Below are experts of layer 7 (counted from 0) of a mixture-of-experts language model. Rows are named router (the router's row for the expert) and show model dimensions 64-127. Each number is 128 + 32 x the weight over its row's rms, rounded and kept within 0 to 255. Numbers have three digits each.
After each expert's rows: "mostly gets" lists some tokens that are sent to it at least half of the time. This comes from a sample of Wikipedia text that the model never trained on.

# expert 7
router:129105105111174168107071141123144093071147115118164137154164067096133136110100165117113136158098131166194084087090102129114161053099186062115131079129177112147135138091045166078120137079108147
mostly gets: " the", " The", " a", " his", "The", " an"

# expert 1
router:144164094153164154127049143108112130188124090080185128166076195057169153162157165082090145128100109178160148165101118139105173083169129091189126184090094132138133096074176071087079104085112117
mostly gets: " New", " L", " t", " C", " p", " W"

# expert 9
router:101121136076169091091113095096135210151117131118141104109138138143106136085134100101103161149121133079117156102142178158134102174126109128111092130202097096112133139142141175140134131197136095
mostly gets: "–", "ti", "di", ":", " It", " "

# expert 2
router:121153088154112148183141104128160077115135126138161079098186153160122140157095125173099094116118181105069096123159134120173135146104115113129125156197099143100130168097159089149197177140116141
mostly gets: " and", " =", " also", " not", " or", " has"

# expert 0
router:128133150141170094116059172179131164109103142117121120093124143115162196112175097146140106088111136163117178124154113119149082103151069147095133167174155137123122136127139157177159119126076187
mostly gets: " he", " He", "D", "R", "H", " M"

# expert 4
router:146150101128097107101131150080153114126181097141088104157150087043094089111103093160211155116164119151118057135140169108106121121144110123138113164154163118113121089141146137140151109137175142
mostly gets: " which", " that", " April", " September", " October", " June"

# expert 8
router:141100187128128125149181138178158167093149118168168152090095080136145102164136162132173142049126195144098140098125094122203081169151131165105134176160127124123093145090113110095153141091121148
mostly gets: " \"", " de", "po", " including", "mo", " of"

# expert 6
router:162174091171162158180143171150137138150140125118089129132070173195105145124112121100081093152158144089093173134144096152110126087148146182151077107115121153199107163152164156143094180121182091
mostly gets: "on", "ation", "ion", "is", "z", "ia"

# expert 5
router:168144128082118158090144110154079189099099088130096113105158086149137093129121139149118120159186097036119134094104139121146108164152130080100146140076103169131151123161080113142102092075102109
mostly gets: "%", " was", " St", " team", " were", " per"

# expert 3
router:106172155092119164113140112157117069131118147057129141102183145130144081125141156091132120137100104176132151138123134130123070093192113074088154130167147098156107069146131095093129192153107104
mostly gets: " (", ".", " but", "′", "}", "mi"

# expert 10
router:098111091141119137123144140153102070090122121125094117120123080143122128138082082139173145178140114200109098138113117106104135158138127171158086102095086089112196153173122095066060076127149090
mostly gets: "\n", "ed", "v", " out", " V", " known"

# expert 11
router:192101152144061101112110107097177075220104185132115144146099162142151100162116182113109126158079133117122119107103150115076129145096143120111099127103114155095101189137102123150089102083127072
mostly gets: " in", " for", " from", "ma", "ha", "ci"